python train.py --n_layer=11 --d_model=160 --n_experts=96 --experts_per_token=2 --d_expert=96 --d_shared_expert=0 --activation="swiglu" --moe_layers=[0, 1, 2, 3, 4, 5, 6, 7, 8, 9, 10] --router_score="softmax" --normalize_top_k=true --routed_scale=1.5 --balance_loss=0.000512 --balance_bias=true --router_cosine_scale=20.0 --init_std_router=0.0118 --lr_router=0.000992 --n_head=5 --n_kv_head=5 --head_dim=32 --vocab_size=9647 --norm="rmsnorm" --norm_place="pre" --norm_eps=1e-06 --positions="rope" --rope_base=8980.0 --rope_fraction=1.0 --qk_norm=false --attn_scale=0.177 --tie_embeddings=false --parallel_block=false --extras=["capped logits"] --init="uniform" --init_std_qkv=0.0584 --init_std_o=0.0 --init_std_up=0.0584 --init_std_down=0.0 --optimizer="muon" --lr=0.0016 --beta1=0.95 --weight_decay=0.11 --lr_head=0.00567 --grad_clip=0.5 --warmup_steps=200 --schedule="wsd" --decay_fraction=0.683 --decay_shape="linear" --final_lr_fraction=0.0 --batch_tokens=[16384, 32768, 65536] --seq_len=1024 --doc_mask=true --train_tokens=323200000 --steps=9322 --dataset="wikipedia_en"
Below are experts of layer 5 (counted from 0) of a mixture-of-experts language model. Rows are named router (the router's row for the expert) and show model dimensions 0-159. Each number is 128 + 24 x the weight over its row's rms, rounded and kept within 0 to 255.
After each expert's rows: "mostly gets" lists some tokens that are sent to it at least half of the time. This comes from a sample of Wikipedia text that the model never trained on.

# expert 93
router [123 141 126 113 121  64  91 134 110 112 169 153 145 117  84 123 157 150 105 146 150 111 115 113 140 118 161 109 136 128 131 145 117 170 113 125 118  99 127 100 138 107 119  92 117 127 149 115 136 151 197  83 151  84 144 126 115 121 155 121 127 154 149 119 114 133 113 143 116 120 110 132 130 117  73 116 128 160 127 176 152 104 139 121  97 129 153 126 161 110 122  82 115  97 162 109 131 123  98 113 154 148 121 128 136  98 110 171 100  91 141 144 152  60 170 118 203 113 126 131 119 135  94 140 141 103 103 122 160  94 165 128 146 105 169  94 134 132 102 115  99 144 150 105  96 100 151 134 136  91 112 137 131 123 158 150 133 120 111 134]
mostly gets: "es.", ").", "\".", "ers.", "ia.", "ing."

# expert 68
router [153 136 174 154 117 105 122 138 167  98 112 143 110 130 123 122 102 125 136 120 114 122 131 133 137 133 138 125 133 140 137 114 160  56 156 140 126 143 101 141 134 111 131 116  58 136  91 123  86 113  99 131 117 116 136 119 174 194 132 124 121 172  82 143 162  93  98 118 163 131 137 116  96 123 101 118 128 121 146 114 114 186 129  94 134 129 126 135 114 114 147 162 138 121 149  94 120 120 145 126 192 117 141  95 160 127 144  80 126 134 122 173 122 124 111 154 132 118 113 170 137 151 106 114 134  71 130 102 123 139 111  94 107 120  51 125 153 130 168 107 102 128 128 109 122 143 154 145 114 148 134 129 142 133  74 141 135 113 128 153]
mostly gets: "He", "She", "- Mar", "John", "Ch", "By"

# expert 59
router [168  95 145 137 143 139 153 123 139 149 139 113  95 134 110 110 120 120 145 105 105 112 127 122 103 130 160 115 158 121 119  93 176 124 143 142 139 146 116 137 128 141 171 153 129 113 124  95 158 106 151 101 101 101 146  53 105  87 116 135 130  96 106 115 114 119 106  95 178 131 133 168 141 115 105 137 117 116 102 129 182 124 154 107 158  80 105 116 138 118 164 166 121 110 149 115 120 140 144 147 162 142  84 181 112 107 154  93 155 163 130 144 138 153 117 153 107 114 132 110 135 169 138 125  65 110 120 133 157 122 166 143 137 105 170 101  90 147 137 154  99 119  94 102 155 126 143  88 109 159 141 109 130 110 121  85 127 122 119 136]
mostly gets: "a M", " Kr", " Garc", " Mc", " Bou", "-M"

# expert 86
router [121 110 127  98 112  89 107 118 133 132 111 116 145 118 106 118 116  98 136 103 117 155  78  87 133 124 123 121 137 118 139 109  73 145 109  92 108  83  99 154 130 163 146 151  99 156 117 136 118 160  88 130 111 111  83 187  93 174 168 135 110 149 196 134 116 138  94 135 147 138 132  98 123 124 116 169 112 171 148  94 161 164 138 144 105 102 134 124 114 102 135 113 145 147 131 149 117 135 132 120 145 140 134 160 143 147 128 162 152 124 125 131 130 127 101 105 105 200 125 168 139 134 118  95 137 153 123 124 115 128  92 147 147 114 143 102 129 146 172 147 163 111 132 139 154 113 142 180 122 128 149 115 127  96 166 113 104  84 100 148]
mostly gets: " (aged ", " (age ", " s", "2"

# expert 6
router [135 159 150  99 106 141 136 169 114 112 126 159 115 136 128 130 118 169  84 134 138 107  80 141 135 119  91 147 119 108 123 117  82 140 122  88 119 143 162 125 122  96 115 145 113 155 149 168 122 153  70  98 142 146 141 127 136  97 122 101 154 104 109 136 144 124  74 153 100  91 134 152 106 136 139 128 170 105 141 119 147 109  69 117  80 147 117 103 109  93 186 156 131  74 123 127 119 161 118 131 100 128 135 128 152 137 132 121 140 129 137 162 157  73 150 119 125 109 102 114 112  68 119 140 119 120  95 121 117 178 124 123 121 134 138 111 172 140 134 112 142  77 158 107 143 131 100 129 142  95 121 138 160 157 131 110 102 115 116 158]
mostly gets: "ision", "ify", "rict", "ively", "osed", "olished"

# expert 58
router [102 126 108 101 147 123 119  86 142  93 149  97 142 132 109 150 134 109 140 166 147 160 133 146 130 156  91 188 159 138 108 110 119 131 122 134 161 136 130 149  78 145  97 101 129 137 141  74 161  86 110 130 154 168 135 117 107  73 129 141  88 137 106 133 112 147 111 110 121  77 195  91 163 134 162 122 123 143 144  88 154 136 130 138 126 158 122 109 108 121 116 158  97 120 135 110 100  95 123 113 132 115 147 145 147 158 142 128 152 103 129  98 140 147 138  75 122 133 123 143 118 111 114 107 127 122 100  75 153 123 146 134 167 148 132 130 157 106 108 115 125  88 124 148  83 151  94 118 105 142 136 143 108 131 116 161 157  95 177 132]
mostly gets: " follow", " join", " support", " reveal", " allow", " accept"

# expert 33
router [159 110 154 127 114  94 168 120 119 126 135 137 134 187 129 131 131 143 125 141 147 148 119 197 158 112  86 175 132 135 128  99 118  77 135 135 117 118 133 142 125  88  95 124 123 160 139  92 124 112 112 136 121  97 131 115 118 153 115 100  70 155 149 113 195 118 135  65 153 133 103 122 103  71 112  98 132 118 156  73 172 157 122  94 141 120  91 138 135 144 141 145 151 138 139  92 106  80 131 130 120  90 142 105 156 155 146 108  95 135 122 155  98 162 144 123 133 141 138 128 130 120 127 132 143 157 144 104 154 109  96 126 150 157 124 123 171 145 104 116 140  90 144 142 112 123 119 128  86 128 139 116 161 134 112 121 137  89 127 137]
mostly gets: " There", " This", " In addition", " Some", " The first", " Although"

# expert 83
router [166 125 118 139 157 118 104  99 118 160 156 122  75 113 145 128 148 189 131 157 140 149 110  95 136 137 107  73 120 142 116 137  87  73 141 133 126 128 148 129 111 133  97 141 175 152 169 131  97 142 124 109 125  89 163 157 154 150 113 171 116 154 119 160 149 155 124 142 111 132  61 131 129  88 121 161 126 135 114 130 113 145 125 137  87 122 130 140 135 122 116 132 122 133  75 117 111 130 122 129 135 100 117 186 121 106 134 149 145 103 120 109 176 147 122 148 129 123 116 169 105 149 151 102 119 128 156 105 150 110 139 126 108 145 153 159 141  93 107 118 160 136 101 150 148 120 149 122 112 129  80  97 195 141 106 176 114 112 130 124]
mostly gets: " (", "\" (", " (A", " \"", " (P", "("

# expert 27
router [142 129 164 112 132 150 155  91 147 145 115 110 112 183 170 171 166 113 117 131 131 148 155 130 181 131 157 184  91 136 128  82 143  81 136 107 118 102  70 127 155 133 122 102 122 125 142 153 132  92 114  90  85 129 118 154 145 146  67 132 127 103 118  90 145 122 119  97 167 154 112 115 161  88 130 107 131  87 144 137 131 134 110 108 135 141 119 148 156 145 141 131 156 143 115 137 130 109 154 130 118 103 116 128 155 124 121 104 130 145 110 166 148 122 130 157 100 131  72 123 135 128  91 132 132 132 160 108 119 107 128 138 130 168 109 212 154 127 118 128 167 156 134 107 166 141 122 121 134 159 110 131 113 151 128 114 159 138 126 136]
mostly gets: " conn", " x", " Oct", " coal", "rans", "math"

# expert 7
router [179 110 123  76 123 143  63  91 170 109 118 161 117 122 140 141 141 105 156 119 158 115 162 112 138 125 103 198 136 134 108 144 139 177  95 116 151 121 118 154 132 116  90 125  86 142  93 130 149 118 141 120  85 151 126 148 124 131 120 105 149  88 114 156 136 148 135 109  95 142 113 115 135 129 146 121 118 116 177  87 152  87 110 132 121 142  84 160 119 134 122 166 135 125 104 126 102  91 146 148 121 124 149 102 141 161 129 148 167  90 163 119 153 109 131 120  97 122 111 115  82  81 135  83 128 111 137 146 130 103 104 129 126 108 122 132 181 111 117  96 114 131 154 134 111 129 107 158 129 158  95 144 109 148 171 133 111 133  99 131]
mostly gets: " minutes", " weeks", " month", " touchdown", " years", " match"

# expert 78
router [124 131 131  88 139 120 154 134 139 134 100 155 100 127 148 130 106 124  94  72 146 103 133  96 143 145 159 112 118  67 114 119 154 136 152 128 117 100 155 141 119 101 114 121 136 135 138  92 158 141 138 122 149  83 116 116 115  94 135  97 149 107 123 123 167 155 125 136 137 162 132 178 102 129 115 140  90 130 135 111 111 120 170 141 136 160 134 136 135 114 131  61 127 123 113 121 118 179 134 135 135 128 113 143 105 138 130 117 158 144 134  91 140 130 110 143 114 179 103 129 124 115 130 177 124 121  83 153 136  94 149 204 160  91  96 145 142 143  73 110 138 107 127 127 123  93  99 128 172 152 175 118 104  78 121  90 117 137 155 132]
mostly gets: "urs", "os", " los", "aus", "arri", "iz"

# expert 84
router [126 140 181 118 118 127 132 146 149 116 112  81 127 142 107  98 133 128 141  73 102 127 110 109 125 115 106 134 119 120 104 146 137 118  97  94  91  93 125  64 120 116  97 175  83 150 121 166 100 133 158  89 134 133 129 142 172 164 176  97  93 106 124  99 134 148 136 117 167 137 145 113 125 115 133 115 151 132 108 112 129 108 122 165 138  93 130  87  76 119 151 144 155 110 110 100 139 126 129 149 132 113 122 120 101 105 161 165 128 128  98 153 168  82 141 114 143 100 138 118  89 161 139 131 158 154 114 104 174 114 123 154 123 148 129  80 140 104 138  93 135 138  90 119 165 115 127 173 133 150 136 135 143 101  84 129 105 134 114 115]
mostly gets: "==See also==", "|---|---|---|---|---|---|", "|---|---|---|---|---|", "|---|---|---|", "|---|---|---|---|", "Personal information"

# expert 26
router [139 162 145 108 127 134 129 142 107 157 106 174 107 127 126 191 148  89 142 116 112  97 122 146 139 108 161 124 121 125 107 140 179 140 132 147 139 111 150  90 140 145 129 145 152 105  23 122 164  99 151 132 157 137 100 135 109 168 125 158 146 107 113 130  99 111 117 167 132 167  89 171 158 125 142 133 146 152 137 175 150 142 124 141 140 174 101 120  95 115 114 127 171 158 127 124 145 112 129 144 153 109 125 128 110 114 105 100 142  82 147 106 113 121 111 107 138  92 103 130 134 111 103 146 151  92 146 106 121 127 129 118 118 126 139 118 156 143 124 132 107 152 132 141 129 110  88 153 158 138  77 109 144 132  89  82  95 155 121 147]
mostly gets: "h", "uh", "el", "akh", "oky", "hemat"

# expert 42
router [126 151 124 155 126 137 131 119  84 114 125 126 110 117 118 165 130 146 117 134 133 118 163 102  96 130 149 126 131 161 113 159 122 147 113 139 161 103 144  82 115 112 137 189  70  74 116 119 153 131 131 151  94 114 108 113  98 119 137 135 149  73 122 107 145 107 157 175 103  77 176 143 107 122 132 167 130 132 121 164 138 128 138 122 139 104 161 129 119 150 101  84 115 101 130 143 143 138 117  93 130 161 155 101 148 130 162 117 125 135 106 123 117 159 146 105 124 110 112 131 142 138  93 155 112 143 164 164  76 149 158 130  97 123 126  70 116 133 117 164 141 102 108 147 141 115 143  98 120  73 116 144  97 112  82 148 128 172 156 131]
mostly gets: "ghan", "sex", "ifer", "rell", "nam", "ney"

# expert 0
router [151 119  98 138 132 118  92 133 108 115 111 144 100 146 151 139 125 127 121 112 144 167 176 109 134 121 122 145 110 132 122 115 106 128 120 157 127 100 157 124 146 125 113  89 121 156 153 133 134 139 138 156 111 128 151 124 131  79 131 118 155 129 170 151 162 136 100 133  90 135  92 121  97 115 129 144 106 168 137 122 115 121 135 124 121 152 128 116 123 117  82 119  91  99 136 135 155  88 104 107 106 144  95  99 135 116 164 132 151 126 124 128 103  79 119 161 126  85  87 101 104 166 122 156 168 108 154 210 150 127 141 145  90 163 169 147 151 157 107 126 117 133 113 179 152 115 163 165  97 111 127 162 134 114 116 165 182 172 124 161]
mostly gets: "]", "\")", " you", "s)", ")", ") -"

# expert 49
router [129 121 119 115 143 124 131  83 123 139 105  76 161  84 132 129 121 139  93 136 177 144 168 143 136  98 157 105 148 130 138 117 116 166 123 141 159 125 101 136 169 140 136 105 155 140 114 117 131 136 116 127 103 127 118 118 124  74  96 149 172 126 117 151  74 136 127 116  87 152  99 143 119 112 161 185 136 117 127 129 116  87 153 126 113 162 120 122 114 163 101  92  90 149 120 122 117 115 133 116 102  92 110 132 128 183  96  88 142 113 167 121 118 182 146 126 105 118 129 134 110 116 117 174 132 123 123 148 140 130 176 101 106 190 122 138 154 120 103 152  97 143 103 118 117 136 137 192 148 141 122 152 106 157 147 140 130 132  91 156]
mostly gets: "IC", " team", "RC", "ND", "OS", "RO"

# expert 76
router [105  97 132 163 155 114 136 133 137 114 123 113 142 125 121 106 119 123 113 127 134 150 141 112 104  93 158 101 204 117 137 162 136 166 127 158 159 114 117 157 142 147 184 155 146  86 142 170 124 114 134 153 127 139 128  90 103 118 110 116 143 105 113 116 111 112 143 132  95 120 108 135 180 158 114 138 147 140 129 154 114 127 155 159 148 103  96 140 105 134 100 116 134 127 167 167 164 167 124 142 112 176 129 126 115 134 102 167 130 116 153  77  90 113 136 162 109 143 117 141 146 106 123 123  98 125 140 137  95 129 166  92 110  56 151  98 133  97  97 162  86 141  98 135 133 146 140 167 135 116 127 160  88 153 137 109 148 136 164 134]
mostly gets: ", England", "ville", "entucky", " County,", "burg", "abama"

# expert 18
router [164 138 105 163 117 164 109  99  93 146 157 120 128 145 142 130 167 144 106 147 116  86 102 155 104 156 122 159 118 103 154 142 168 123 143 141 134 126 108 137 109 126 114 162 103 111 159 134 144  98 137 137 113 142 108 116 119  73 138 123 113 138  90 107 133 141 151 113 141 103 173 159  95 124 110 139 163 135 137 156 163  75 105 132 117 137 139 142 102 143 116  92 131  95 130 156 118 134 119 170 111 122  83 135 116 111 140 132 153 147 124  98 127 101 141 146  67 129 167 119  58  95 105 129 117 170 168 107  85 101 150 136 141 103 132 128 102 146 140 106 146 138 146 132 102 143 116  87 190 102 149 127 127 123 111 156 175 102 120 129]
mostly gets: "cher", "hood", "hol", "cester", "aign", "wer"

# expert 30
router [107 134 121 105 104 115  95 141 120 101 167 141 103 188 154 126 145 123 165 118 123 111 173 116 202 132 144 123 126  96  84 126 119 153 142 160 108 130 134 141 170 124 110 112 167 138 139 101 117 160 122 175 149  84 158 118 126 126 130 104 129 123 113 138 154 168 105 135  92 130 173 151 111 114 123 178 110  87 153 137 124  78 154 171 132 121 153 104 113 136 125 128 124 117 135 154 129 117 188 125  98  93 125 165 127 147 164 137 145 115 133 138 136 115 136 142  79 134 156 100 138 166  94 116 143 152 101 159 111 135 126 155  79 110 131 126 127 160 115 144 118 144 129 126  92 146  85 115 111  90 142 154 134 117 115 121  99  97 117 122]
mostly gets: "ters", "ants", "ians", "ects", " characters", "eds"

# expert 19
router [153 138 151 126 149 114 129 137 145 123 108 117 169  74 132 113 130  99 101 120 125 154 122  97 104 101 127  95 114 177 144 121 142 116 135 137 142  97 155 155 126 145 121 115 134 138 153 187  88 131  73 124 118 151 151 165 148 175 122 139 120 166 154 165 149 133 112 186 116 162 106 145 119 129 138 122 140 129 148 135 105 146 129 119 154 145 123 156 141 119 128 122 114  64 119 144  89 142 125  99 157 129 143 135 114 155 148 149 146  74  84 121 149 110 110  84  88 140 149 175 138 105 102 141 132 129  93 118 144  88 152 148 176  95  88 149 136 120 145 139 110 105 153 117 125 107 138 141 143 144 136 117 148  97 126 171  75 107 151 136]
mostly gets: " In ", "In ", " July ", " April ", " May ", " June "

# expert 16
router [164 116  93 137 159 147 142 135  97 122 115 110 105 125 101 119 108 137 122 121 122 194 163 131 143  88  98 127  74 129 154 147 102 132 101 150 124 121 117 130 160 151 158 118 173 146 155 139 134 146 132 108 117 111 109  96  92 102 156 131 130 143 183 147 139 132 113 112  72 102 108 133  97  89 137 169 120 116 196 103 130 149 140 107 152 138 144 168 131 132 126 159  82 155 132 122 121 148  83 121 105 112 143 101 142 139 123 129 141 102 110  84 139 163 105 114 135 124 150 124 114 136 163 185 141 117 138 158 107  95 191 116 129 139 167 121 120 126 122 158 128 148 138 119 112 131 129 163 120 139 177 157 118 147 114 158 114 117 154 106]
mostly gets: " two", " three", " several", " one of the", " many", " six"

# expert 23
router [142 130 150 119 156 126 120 107 111 160 167 130 123 124  99 107 139 128 159 122 112 113 160 116  94 172 123 119 127 144 154 100 117 151 119 142 176 140 151 152 109 122 132 138 156 164 142 126 124 124 124 109 104 117 126 191 119 177 134 150 195 117 112 143 106 126  86 135 156  99 132 160 104 101 133 164 141 181 142 137 133 152 122 168  89 144 125 139 102 126 134 133  90 135 152 103  91 115 136 102 136 141 148 187 137 105 114 173 115 121 109 102 162  90 108 127 133 135 159 151 132 106 122 105 138 136 147 156 124 103  86 134 126 149 133 150 124 116 146 102 124  81 151  99 190  93 159 161 127 167 151  95 159 112 163 122 128 144  96 131]
mostly gets: "–", "-", "/", "—", " non-", " co-"

# expert 74
router [127 133  88 127 128  64 157 132 141 154 120 142  67 129 120  76 134  79 126  65 112 131 112 109 121 109 146 110 117 126 182 103 157 116 135  98 102 117 143 147 141 141 101  97 141 131 127 126  91 137 135 124 133 122  94 159 142 154 141 140  92 155 128 162  97 129 167 136 127 136  87  97 169 109 110  98 157 105 127 125 114 166  71 132 129  87 139 154 146 114 158 126 157 119 142 116 141 104 163 112 128 113 120 150 122 124 126 124 154 143 169 165 109 110  86 147 129 183 132 141 151 143 165 129  96 153 120 102 152 102 113 131 143 152  89 164 125 137 144 105 111 159 129 125 114 123 127 169 158 147 122 112 120  93 105  90 149 125 122 149]
mostly gets: " Philipp", " Ott", " Pers", " earl"

# expert 14
router [144 139 139 150 162 103 136 144  95 124 106 156 125 124 164 158 182 144 138 170 135 143 160 126 103 128 140  94 125 111 120 105  98  84 120 114 134 146 123 105 114 154 154 112 129 136 125 124 124 194 149 118  91  88 146 148  99 126 103 125 118 176 149 144 129 122  93  80 127 146 125 124 112 154 116 103 106 149 154 162 102 127 138 133 101 150 134 106 129 113 113 151 132 115 124 136 124  88 127 127 134 105 162 138 119 101 123 109 161 117 125 144 153  99 138 115  93  81 146 130  84 163 116 148 163 140 151 113 132 175 183 174  71 140 158 108 113 192 106 103 165 141 131 124 156 141 119 124 153 169  99 111 139 151 135 162 150 153 125 116]
mostly gets: "\",", "\\", ",\"", "\"", " $\\", " \\"

# expert 40
router [125 122 161 166 146 158 158 127 123 141 108 114  86 157 128 105 129 178 151 127 118 144 136 131 122 155 151 110 110 102 142 139 142  82 141 149 115 134 128 120 145 167  96 150  96 174 128 125 133 106 148 162 128 125 126 140 139 160 133 127 129 108 147 130 122 117 162  98 145 138 122 125 155 104 117 131 127 130  94 167 129 107 120 138  84 131 151 141 123 126 132  96 110 127 142 108 116 129 132 154 178 138 114 152 103  65 108 177  87 153 140 141 148 118 193  97 140  99 172  84 132 132  89 135 136 142 145 133 171 133 127 144 117 110 151  87 139 140 123  95 193 148 115 113 165 128 104 157 119 170  91 114 137 120 141 122 118 156 186  83]
mostly gets: "- Clade:", " Location within", "- Years active: ", "- Sub", "- Directed by", " (disambiguation"

# expert 46
router [136 138 124 113 128 107 129 116 120 156 139 128 126 102 107 124  93 114 142  65 112 120 112 139 112 131 141 113 154 130  96 136 141 114 163 147 142 122 170 120 151 140 139 111 153 130 147 111 144 152  97 156 135 118 131  92 134 133 133 118 122 160 156 127 121 147 144 142 138  89 102 130 194 116 118 120 112 144  64  96 151 119 122 126 157 108 146 100 159 113 132 156 130 148 150 127 177 121 182 127 113  89 114 129 116 114 137  93 131 155 137 187 136 184 148 122 163 130 135 141 130 149 149 109 156 136 178 152 141 117 146 107 150 174 115 146 124 141 158 187 130 102  98 165 156 155 104 102 180 127 188 147  95 121 119 121 161  94 110 141]
mostly gets: " d", " f", " g", " t", " tr", " r"

# expert 2
router [153 122  95 128  92 113 113  87 111  78 133 102 127 120  93 127 130 110  72 165 113 126 151 108 131 124 153 124 142 154 133 144 141 158 114 144  92 122  76 148 114 119 110  58 167 161 147 169 130 127  97 125 120 113 128 166 159 110 154 113 119 107 109 111 154 143  92 147 180 130 125  93 115 145 139 140 182 165 143 134 119 152 153 112 144 137 127 149 151 172 136 133 107 125 153 128 133 118 141 134 136  90 152 134 138 153 103 121 158  96 110 142 132 129 130 143 167 126 112  99 142 108 140 131 144 153 130 141 121 132 169 140 112 143 151 193  77 111 108 103 121 135 151 126 107  88 131 151 104 129 141 102 151 154 106 165 165 122 116 186]
mostly gets: " JP", "\n\n", " time.", " day.", "ations.", " history."

# expert 31
router [161 117 184 139 134 146 148 109 170 142 117 144 139 153 176 130 133 139  93  97 116 146 162 128 125 139 152  92  73 133 123 131 158 107 151 196 143 131 115 117 126 151 182 134  84 108 132  99 104 102  82 116  95 132 150 105 102 150 124 164 131 123 102 105 125 109 139 100 151 129 154 158 151 149 167 117 143 102 125 127 119 150 160 133 103 142 145 130 124 104 119 104  90 151 167 145 140 116  95 158 173 144  97 144 105 168 142 123 116 171 150 136 147 124 174 131 106 115 109 101 115 170 116 159  94 115 141  99 162 118 147 137  98 132 148 141 161 140 136 190 154 142 115 143 151 138 116 124 154 107 143 161 117 125 128 130 139 142 114 155]
mostly gets: " =", "- Species:", ") =", " (born", " born ", " McD"

# expert 85
router [121 144 166 112 151 121 141 158 118 142  91 154 114 153 142 132 136 130 188 143 147 127 113 138 184 109 159  97 124 111  89 133 151 149 170 123 156 100  87 118 105 120 139 116 127 137 122 122 114 123 115 128  99 109 106 122 108  79 150 136 157 105 159 114  98 131 140 126 105 148 116 114 129 127 106  82 105 169 133 137 123 173  95 126 135 130 157 102 146 134 101 131 131 143 105 182 139 147 140 132 197 151 100 122 146 127  97  95 138 135 118 127 116 139  97 154 138 141 114 106 156 174 122 184 122  47 127 153 133 140 136 121  97 155 161 100 143 133  92 143 123 138 114 117 139  99 119 103 134 174 153 131 132 124 124  80 119 118 146 179]
mostly gets: " Me", "esus", "abriel", "umar", "rish", "ange"

# expert 43
router [137 117 135 124 119 114 131 134 142 125 110 114 122 109 111 125 130 121 159 155 145 165 129 126 149 114  90 172 102 127  86 121  89 118 141  79 191  90  79 110 120 146 176 143 158 169 175  97 137 130 114 139  96 166 148  94 132 143 103 141 130 120 155  95 149 146 101 121 118  99 153 146 112 101 146  93 129 140 114  97 166  98 139 127 124 107 167 181 130 161 146 138 129 120 128 100 111 102 124 108 102  94 123 138 162 116 177 120 111 128  98 127 155 151 144 122 141 108 105 134  95  87 125 150 107 155 130 163 132 127 136 147 188 161 141 132 169 155 137 127 108  96  98 132 132 142 107 105 134  85 143 158 138 106 119 162 162 105 133  98]
mostly gets: " remov", " agre", " caus", " reduc", " demonstr", " differ"

# expert 29
router [122 142  92 130 118 115 154  90 149 133 152  96 119 125 116 114 105 114 152 186 152 175 122 120 140 154 116  89 117 105 117  68  71 145 141  90 170 143 135 160 109 111 138 115 163 144 111 121 119 153 164 144 126 142 170 112 130 119  55 149 138 162 129 136 136 151 103 154 143 132 137 137 138 158 153 136 149 168 106 166 136 162 100 124 107 119 145 127 121 114 129 113 121 113 141 145 134  73 198 121 151 128 107 131 125  69 131 123  53 124 131 155 157 145 149  91 134 140 135 119 157 127 140 113 151  82 111 137 126 134 133  95 132 137 152 172 107 117 142 133 156 103 110 113 139 145 131 107 120 134 173 129 146 125 126 132 140 124 125 109]
mostly gets: " called", "    ", " known as", " renamed", " titled", " known as the"

# expert 79
router [128 122 120 106 155 128 147 137 125 168 140  95 148 137 121 164 151 136 129 167 149 150 126  97 141  89 127  93 135  76 112 147 158 137 111 158 124 124 100 131 132 131 170 116 134 114 130 127 157 142 162 143 120 111  71 144  85 128 124 132 142 107 114 119 101 143 147 105 114 101 136 144 130 141 120 147 104 132 170 158 113  93 129 106 102 137 159 110 159 130  94 116 141 122 133 174 143 145  82 151 182 144 152 154 136 170  94 153 172 158 121 107  86 132 110 156  97 129 130 135 137 127  93 115  95  93 139 173 129 139 156 135 121  73 172  69 127 126 115 150 119 135 156 150 141 131 145 101 121 103  75 129 108 172 130  83 117 142 110 113]
mostly gets: "ifer", "auk", "umar", "irk"

# expert 90
router [152 122 164 142 126  99 165  93 121  93 139 112 169 181 124 129 150 117 106  96 143 138 140 140 154 125 116 149 126 142 148 132 137 120  94 117 131 139 132 158 105  86 120 128 121 163 109 131 104 150 151  96 121 118 145 142 171 137 125 115 160 153 130 158 155 144 157 143 118 142 114 165 163  87 120 101 204 130 153  77  70 156 137 119 142 171 122 109 179 137 124 150 134 128 152 144  94 101  81 132 158 126 181 135 126  91 158 138 112 119 112 118 145 151 126 142 121  83 148 150 116 131 134 141 142 141 133 108 111 135 122 103 117 128 128 146 189 116 135 133 122 127 149 128 158 168  92 155  99 140 161 141 164 114 126 134  80 107  96 117]
mostly gets: "- Genus", " km^{", "- Species", "°W", " census", ") | −"

# expert 3
router [ 89 129 185 147 126 108 110 105 126 160  99 141 168 161 136 140 135 104 140 113 158 132 137 166 142 149 122 176 124  77 158 136 117 128 141 108 149 105 119 171 140 145 124  99 141 140 101 106 125 120 150 183 111 155  77  90 159 107 143 132 110 130 144  98 123 118 102 112 148 149 148 119 132 166 131 130 119 130  79 112 103 150 110 106 133 173 146  58 121 114 166 131 137 136 181  98  96 142 123  98 128 148  91 133 181 137 120 135 137 148 112 113 103 131 163 105  89 116 115 114 103  94 140 138 131 109 104 118 140 119 137 116 118 152 107 169 115 100  79  84 112 147 110 163 134 118 128 114 167 122 132 132 143 131 139 145 126 156  96 102]
mostly gets: " black", " rock", " young", "| Best", "ashion", ") was an American"

# expert 94
router [ 99 165 119 163 112 112 116 125 149 107 120 160 151 148 128 121 114 106  98  89 137 106 127 142 132 170 107 117 115 108 145 138 107  92  94  95 132 130 158 129 115 127 162 110 119 185 143 138 111 117  94 135 168 148 138 167 143 139 116  79 129 143  98 169 113 128 112 167 175 159 122 111 154 108 126 122 159 103 146 119  81 174 149 138 133 126 100 123  83 110 202 143 110 138 123  84 118 149 138 135 132 119 126 111 130 116 149 141 139  71 122 107 115 110 138  94  87 133 124 120 116 138 162 120 114 104 107 116 111 176 127 147 123 154  76 162 164 155 136  85 124 116 126 123 112 115 133 136 145 111 146 100 159  90 106 101 159 154 103 127]
mostly gets: "| ", "- ", "andidate | Votes |", " Win | ", "- Born:", "- Born: "

# expert 69
router [135 121 106 121 154 139 104 122 134 137 150 109 152 154 119 104 134 132  91 124 156 118 148 116 157 141 119 110 114 151 118 130 114 119 115 125 136  85 136 110 105 109 108 144 124 171 138 161 162 122 135  94  79  95 156 180 122 129 129 144 142 138 156 151 130 148 165 163 137 157  76 115 179 129 148 135 121 153 163 133 130 113 159 120 107 175 172 153 115 123 113 130 127 151 105 140 130 126 115 148 153 134 129 135 129 115  81 160 152 134  95 155 151 139 152 114 126 164 103 132 107 122  94  89 125 129  98 130 133 108 129  48 125 137  85 154 142  81 190  84 125 116 127 107 152 109  96 168 119 124 145 120 129  93 144  86  99 160 119  90]
mostly gets: "°", "′", "″N ", " / (", "°N ", "- Running time: "

# expert 65
router [ 81 158 125 152 114  83 135 158 137 169 131 125 132 134 155 147 167  94 122 131 136 119 119 142 138 146 127 168  72 112 151 138 147 144 116 137 128 162 119 124  92 144 173 155 147 116  95 104 114 113 100 154 127 147 111 132 128 161 138 145 140 125 145  87  78 135 110 126 139 130 146  73 148 104 138  76  84 112 102 149 132 173 133 147 135 130  98 117 141 134 135 118 176 154 131 124 131  77 189  86 125 137 105 129 152  94 125  84 108 100 148 138 131 156 112 109 128 122  78 154 164 152 165 134  98 155 154 104 157 114 108 146 133 178 133 164 116 128 128 126 138 142 107 124  98 118 160 143 138 120 110 121 134 133  95 126 155 103 162 116]
mostly gets: "ebast", "ri Lank", "mph", " Transl", " Sat", " Hind"

# expert 28
router [ 91 129 157 164 148 135 170 111 146 142 150 130 125 115 168 134 170 131 139 136 130 111 104 141 102 112 170 107 136 148 125  97 146 146 136 113 140 139  97 124  93 160 159 158 149  87  94  75 153 116 129 135 108 120 103 102  76  92 110 141 130 133 103 105  97 129 157  74 118 164 154 136 147 102 107 137  91 107 139 149 137 132 137 111 162 138 124 157 150 106 115 108 121 112 130 121 150 141 163 140 172 127  87 157  71 134 158 133 134 145 106 124 107 130 120 165  88 135 103 109 134 108 112 135  82 105 131 110 164 133 118 135 149 101 188  90 105 103 123 124  94 137 124 136 150 119 164 116 118 129 121 116 134 119 111  46 135 114 146 126]
mostly gets: "hammad", " Garc", "ğ", "fred", "ñ", "ugoslav"